Experts of a small language model.
Experts: 128 experts in each of 10 layers, 48 SwiGLU neurons an expert, 6 picks a token, a softmax router, a shared expert of 128 neurons.
Training: a variant of Muon for the experts, 2911 steps.
Below are experts of layer 5 (counted from 0) of a mixture-of-experts language model. Rows are named router (the router's row for the expert), gate (a neuron's input weights, with its number), up (a neuron's input weights, with its number) and show model dimensions 0-255. Each number is 128 + 32 x the weight over its row's rms, rounded and kept within 0 to 255. Numbers have three digits each.
After each expert's rows: a language model's description of what the expert responds to. This comes from a sample of Wikipedia text that the model never trained on.

# expert 55
router:135155047182126099112153148122120115068136123117174078101143158174158132111119182118159098149203122100080146132140133132102134083216101120089137103082082141143171112151125146160080090147148086136150055117117199131102121172088196099103143115105141127137102142132118143156152126108091162149087116149134100104196164061131168091097093158116104084034119163124170133126086093102125139092176134106148149135106119132174136120172168145130090153116109195167116092124147149182149093117096114174138152170124129167109069138120077122101139140158129065080122147149099168111185120154132141181089175111111175108142171121194116132083185190082104110154150158154135089104147121133148105108159088199131163148181149121105128130178138100083118137112135110179123139131079167109163121087074162
gate0:125121124137113083131148079073049139132116104097133147175118148105104136150146099117160123083148174174097184097182143112144137118117161148149134106148165115193127168147140147136128158137195128138101163158147160160106145118096131156188122030042130140157160110144120156169144091120132149072126121155138132141105123156155105167179152107114137129145144120098086118085132194188082169130097102157130133095151168086156147150113154190127130176125116174152098199145125139134101104149161094107109129171071061118085069104160123163095123113106177139125156101110091078161118132185140111158122142096114176165151180114111119117106089101147136176103059140147185069103110119133120103144144154103104143113140080068077153161136088088125227094107140100146150118125116170172192140127229129
up0:115086183111108096155083084150180098139064139083151149164115109123160092098166124123112134135160114098144104135141122142168188108116109158159124199113117152129162089163072084101118157131168165119097153168132148110199151124142150119110139130103145160105122090137136173109135161149106160076153124127161155121080131128071098146121095101175119094203144135125135102161118107168126144166116168146115142130176171126177119158201127174163126115152200138142131153197153108108143074111130129178138139113119166132124135112175082132096163210174198183145106113094081103143119080083115143151131152103157177186099170089136116198111168141102100125136115061127107168108111115120106081186097082113102143084198115126125104032185065099153106187127134101105139132199133155108152143119173120
What it handles: Verb and word onsets. Opening pieces of lowercase words after function words, often verbs or adjectives, such as an-other, an-gry, cer-tain, c-ost, cre-ated.

# expert 56
router:121187039152176092085115190139118106107163101158145154066157175158160145094126162156123117126150151126052126029133167148154116105159104100152145096102140162061156109166107122124123068134177117150111108088098158088133137170121124108077161132131140150104103196171112154136154126117092145168126150151125127099172146118113151062102092150148191125136119089097159097099094108040120147121189121090132157153083116131156160200145092146140080204159075167167097093115178114153164152107108126162133148141131103168132086121125175130102201121162073108155146160166129165100157093163176150162132126092135118131169159155144127116083072101121105125171103123175130090113180142176166089097164115146142127108171168151062100104144142098084126116121103088167133178147105114111125076106121152
gate1:095126104106135114089166154125085197113117120066086149078062135190124111171104117101114162135130218113135159144141117157097106166132109109096155140119122102095122075123125122123135090122100114188125117113138165110130129207051083131124144177192093131109070170142121153116135150110129096092113122130122085167140157117112112113146175147162095222173119166161079151102095156164101139133061138110120133129134086134091108152117118134045115178112099107136133159070102136087111103082155136129097128110148165151149183129151098112156123185145081135126147129098202185109136102106119155075080133184103208177115123090114155087115099085080179109111144138082147100118125135160104118159093124145101094100121114149159085158143120166142156084186117134134172154151172163166174151039185108
up1:117163162130128145115122126128101144134114138119113146096101076171177188123161178058177084080115115080120110123123073127129135127107118143179107115069096146150118063122093161104103152152151118137118187116152115104145145188139196097057161101162206150129120115149173138088125069079125110187163088167138165102193086113171133115142097122176148133102129137188124157083149163081144127185165124097151151134088135126196093106217166155156128131120132120083114130109136056159141116156113170106105096172071096142137108135121158082129109124058132121116156131159144078102123175084094134150155097076157117107144034133135089115114179119143070127106106094176135095152101133143132146121168166100135121113140124124127201188136123148092107127201070142113127103150120154134108115098083065
What it handles: Inner word syllables. Middle syllables of English words and names after a consonant, such as L|og|gins, l|oy|al, r|out|ines, grow, bour.

# expert 33
router:158159055220146105120140186151102098068157102112125074099130146159165145147115158173152096146160135114096154138117190131117143080129087088095136116053085149130130100111067177191106069129137113108167055111131175104124158161082227067137153141125150079125106136159128155136161136111077133135076150129137126132176135102100114062125126212124088118057119160108148123116130126094112142109132124114191168180083123123182115140174144173162098164136067148156101112118116101154161110125146100161109214198127113127104091145130072100126130089133089107096121168158092178127160110159136089130107124085122126090147181144119109177111134155133139099156093151110087102128162127146134090066136094182146134162180144131075115103128134099089070119117152097158123139125139163096136116121116179
gate0:137130164087157180099106181076154175119138156101139124126102098098175070101155105125178090083116060054128154073117126099145145134056128069104109166159127100164129138136148161159136124122109144128136107070115155144155147117128154083136133122198129133120148145072062171121130126122150108096170135085158163145105117190097082126103113116132143109175198169166106118087181148091114141087108104146093151083123098137071101115117186137207152137156130136107115135063131147092128143132181136172155140125100142106077101152131146096099101145193147075148161063067127092180127121124132141109151137121114083060139176124143134129150133125141098135131080091097124101141171076141093181085091114138036131164158108179128085139062131083141150120148109138118099230153091158112126135150153167
up0:099145154152165145104106152132115149088159119107126147103161123116125127094150123126135161080183098201152135090159118188130124089099190098103093094129096132158030190053122129072134122185141110099160099147108104121174066158108177141128125178158147117157167116116095130119129118149132125187080179148149110094113148171176130082158084118127111131067116147149121095143116089098115111117138137111134127105151185151130076085109145092166153153103099127164118131115110167093120151118073117113099102081177155171136092097158145154099108200162109107135135183154094135100078103142134188059105088086153101136160148171071132108136110161096098148208115097043117133147157118114172112129150104107165172207131097112139119052124168080118160081103139117156211129140180169116149155104123112
What it handles: Word-initial Latin prefixes. First pieces of words after the or to, mainly Latinate prefixes and month abbreviations: rec-ent, sec-ure, af-filiated, Jul, Sept.

# expert 53
router:159139075151160127104147178106095120133143125149150133061169118139147110112122163155119108172199096098114115087139128138144103154109094098092132070079137149123135101159087161179109074119145111160146089128125151066115178147127136112117175137130085070096120198134127154122142120112101142133119149163146128128136128122087102093105097142138160130121127143097178135078151139075098144138175103106142170128088131118117161173150122154154114179076122149237105082108180043166142143098134143104115140168108142141104122142089120121123122109136106113117132119167122144141129132168164139114107146067042120122193112181120082144092067092137124098148099142175111124095203146127183096106135134159144126156215166153080131069137167040059074078062130088190098195116137172094117111142113158
gate1:130030115131171118159173108118121147084115173101174125156074157155117162146092123145117126135094108154107118127142079096094137158093165159090104102083140108127103134133146132146100090129116121070123088087108158138106148109083053131143167144129179166106119135168185117118110129146133159169181187080218071159149127160107122058082100158129162094150120202123148178209124132131111169112101124114122214093153159110130120112124099102195106144170119101160135194182135092136078107136177110117128106139113176129108111107215133120164082157126104125065120119179165116179126129189140142150136118085149104133170120102099112150137125171116153109200080161132113129181178163110113127073107130160102084091116127145116106114147158139113112135140086054171101126142083147120082194140124133
up1:089134140096086132156153106118157139110061160139154104191148073150135063087122138107134068147078168084142110142089166086157131133107125144117115147101085137167056108095080132148072137038126080110158111121127111061152132162094145120162116076148128110077115122130103117162126074129152168123082091121149095128204123107155158098104168157087149126125146140105121110114150104156100103087137158131116056112116095134134122108141184207102215181167135133109103150139142139108115146157150064084066118176125123141145090058185127143150108107068146147131153182087151151163145121157176098167151129133111101123118123080169154147153160174167177130093117111096123138136172126101108133118065181151176149142093098110175138166164172141105166176070096093144109113118093129161048080119136133
What it handles: Inner word syllables. Inner syllables of ordinary and place words, often after al or ar, such as Barran-qu-illa, publ-ish-er, memb-ran-es, Den-mar-k.

# expert 36
router:150179128137155111055152144173130084135123095149163083126159169161176137101092169146127132165172142107075141109175165133089102091126116082100164125098073165105174091180086128147106157158125109123138119117085193121111210176119131115091154114143080097096115160204091219179136120116139188132150122145148106091144161074079174113119122209090154119110142143086121077048109191093120136122131187114188175161088153088137118146160166134119099118085102135129136110090125132122134127115128110103090146209061187144120107149061143146116154104162103105104166145165108132097163115123149095152069156115126170091132146177145073165102153151103108116135073118104130119120161156165126115118201083162154135130135159143125068107160172119135133123121189107131074134125106163128134101107101116
gate0:103161166167151064095154144133106168167193164119159137090115121188155081170129125120074138139138130162044126093102097098130139108091120114099155125135115151158156161134089110098134178067145100141134100124064096102110116121141113155138154144084116155190113134140050097167153157121130119071164121117111158197160112135188128151076143138132135165169104147170095150095097134204080069139102095133056155142117105111133167119128139104117141156125085149161109151187096092092128146122177171135138113147126095098132155098122123106164167120102147108104097156119133164130105078128145141078174089168129093141147122094048066117174096140141107166072224119085134086137091086139129158063163112160160114187178156095170104154092148196069149085111128100167104108118111115096151116070127131
up0:094219157119056218091146093144139153140086107167108091106140162146133132122165077118092085092156094154153155119141176076098163146085131098167210108128171113145092163112081171139149190099123128142126156183128138131134121082202119167160156096124190105128157145100079128108151115059093103124121115140100171125126115123087177142146165118100216186187135129134155105155180152141117151128136080137069119109135178168162134086123156114151106163088147092139122114119105158178140147164112127075186145115148108141124087166106112159148089131086147108102109155143149141096109151092159091103154139201121134168136149128129101184116125126197090117113159119107096121171100156121137147163159135192129136133130161101137132084167169139104128150115156142131136127102089115034095218156170159
What it handles: Clause-ending commas. Commas, mostly after a word ending a clause or list item, plus opening parentheses and month names, such as crude, November.

# expert 12
router:170168079170132093129186187162062099084147122155166110092128196105169142130086110106147097166137111093137163089143180129064122142140112145083175092128086115089127056163090171136118045168133142178126074112121178075107148160114172101087145120160135125114101158139142128184133146113091147135059160149123112096140142063096125077087128153121168105107148180049148120104162168083149111090162150110133128143073103105157146147171163147189119186090129122136115101153174083147180150125111108108108126167160173126133123175131070103105168124127098084133156123156114191095155083171160110164133141133099141129160178143131121195145160153134075062135111109127112155141105166191142108095171119175128137164150116170110131118141176117046095130119111109188095143133135169130115105102101129
gate1:183090178097123109145110170149143086080121143085181098101113066068135188132165078173104109093133086155083103180099126106136061148122130086120135116091123085074105089129161069103110128123130069141084086141141108124095170120097145102082098110086142126158113161143147110131117119134060173103094126113112178131133164126145150097048097149087134167127152102162088172154072134177085144143108179134124129128178144125115120060102170160161078142102078141202141149130114081172090155069152133124209147106139119091162127102191157070094100168133114130144155162206160177104142136073145113089116103132131075165155150134121137083176099133134113136050082185144173085139111151105124107152164151152116132145138151092167131123131077149120112151151154100119108167083188117151142124132132132
up1:124102156153106076121110114118118128106187127115104144120155137108124124140076132138169145115131075084130147088185112178114085144148154151198106114114153123101117163194130166086196108154140101099152067134184127092141055090095140134170106143142103135087056095110162106103090098132147163156179136109094108064119103089143142146126163108177170103122126191102154127145108040108113141083122069142132151127187118157170120133148152101137150106142143123151151187132186120150123171157143143091166117132131096191152160162095091147067136149137120133143110103193111064183120133121144101069077156167150098087056188071162152151175175059127052124090152173132140096110161162138106090129113125106174171117117142162149151129069129105146154192153123109171183130142149167149115158154113126
What it handles: Proper-name capital starts. Single capitals or first pieces of team, place and person names in sports tables and lists, such as Br-aves, L-ions, Michig.

# expert 10
router:157144058167167092113145185152083095114153099138141103075150123128173165128146098158142118184150091114120149117144115154070128137157087109125141090080089107088143085159100143121139087137143092150110121133129153078058140164124158089110159105129099074139091159145143121126132131120126128119087190153105115107163183120163131084123107146121146119096135176091141147037130200069104122074176134072139142186090118104182168127137171176177125167106107184149130088122138102149222133107115113122124153178142217139103071182111144115086131088136068096100149122156103178087158065150159101122114143157091154085171186144114102182124131135107100059150143144146152097124161137171140090095191099189144157180160135150131095130132139112096125133123140074188111151104136152120088097104083156
gate0:102160143191121114063142198124119108092052097110078128188127127136198075179137163109119120134087219151097201105082087126137074137112091133159076092162135147139160139136115120134153106205135115167123123131130120155166102103116170101140062161116181121075149109137179083141193115195109120158166096136143147080120135164148127122147227140120131095150144122161097134145141148132113093066136124120168081125116057156089107108144119147114128142183086145184143149141149123143190107152103126167148111116107148116120099076160137129113133170132145172130122121171137164090151205125164136168177127162127091096114088131094106075147115131157126115102190150169158133139117122143150073159179118115064149086139091096132158141161129135114157116197145169144111133127145081080162151174085101
up0:095121100056111122126127094157154114178129111116144124120170136148139121097135098168086110139148157144201088109148131117171126124159078158180117152146115141056140158155139189073140096122122147164151111162133131079175000155096128131099135111068173127183085100144146121164139117090144153130138163175114153097112150122135169148107069127157184110102137149175151114146079179109103176156141140094086105118126092156161142134117067112125157194135141097121131138179156056112162107068162144103135138118122121109145125132140128120122107132113167111110132140120153124085165091121177080157093098203113071071087107107118163144112135126132081115119168152168145144055188146109099099127156116147144115186171117148161115156169120109168100171166111078171175130107127234142041099120088140
What it handles: Proper-name word starts. Capitalized first pieces of words inside multiword proper names and places, often after "the" or "an", e.g. Indian Ocean, International, Road.

# expert 48
router:160111078196153080114149121156117106092137110135158052095123127177159121115160171191139066139171095122097154120136121122121106090144078101088121122069093114125124086117131147134156076140173086153099119145105177124077170125113193078126171119096094112164108140145102138142136141088127136113077145165136128125144162116114126107088096143124151108128153125087167127097109162067128113058173133088183142132143116095189172130162157180159106162102072147157118138082109088171142103114105112135111180157100183134115026146121093101115086113141099079102158113142147174056185053160124103145116117095126167078138176161154104121128116133099108102135127125107078092077146154148139081109166075172199139152214132157095087127148147127142096173135149080171160141103111185083130106121074143
gate0:085130137136140178158126145144147097103115165128119150135112079141126084079143210123113073129152154140140053118113142115181137089116128076085159156176132127087068137104115124120115118100170093156119100134112112158061154118133118109158117214111059097108086092163118051101136178103081093196102088145107149122135122120113112123103133104162098078133127148122084094095110094111109085125103152108122120155172155110100104052118056086135161137105093125087127198093164166135157108109073119122158121138164123158134101132087126098129118117198135146168191141189169104086091134116083085134098155133096180164153122191150111155177114069127115200121145128125084109133130061105099143095113095133124141131134146038176110175186103131089087179127098099177101155102172110119092136152135111
up0:143161128125107142115133085121150113152159127096164132107149119151099089168106077189071088141115084114141138065197114093113087139158157074136093136228101118166069100119120121131153135162137131093118126102122091126100146069089164108186137135112103105094091145156108096077135098084149135117082135148141131103106144157120135064075112185114186148094127097146129109150155101129140107169093120099077086143152127117091088127143145152115176108198178060109176187167070148174138133103159138128099122112120065105130101122115088123123135099096159088096145129141090179185131080141109131123131199129110123168108107110080089069146179124079138174187060127094121114085149152123128098118178177116115148088149097153139063097133109141154039066106128126136171167108131155085091187104125098
What it handles: Institutional and historical stems. First pieces of capitalized institution, religious or historical terms, such as Ass-umption, Ren-aissance, Parliam, Min-istry, Cath.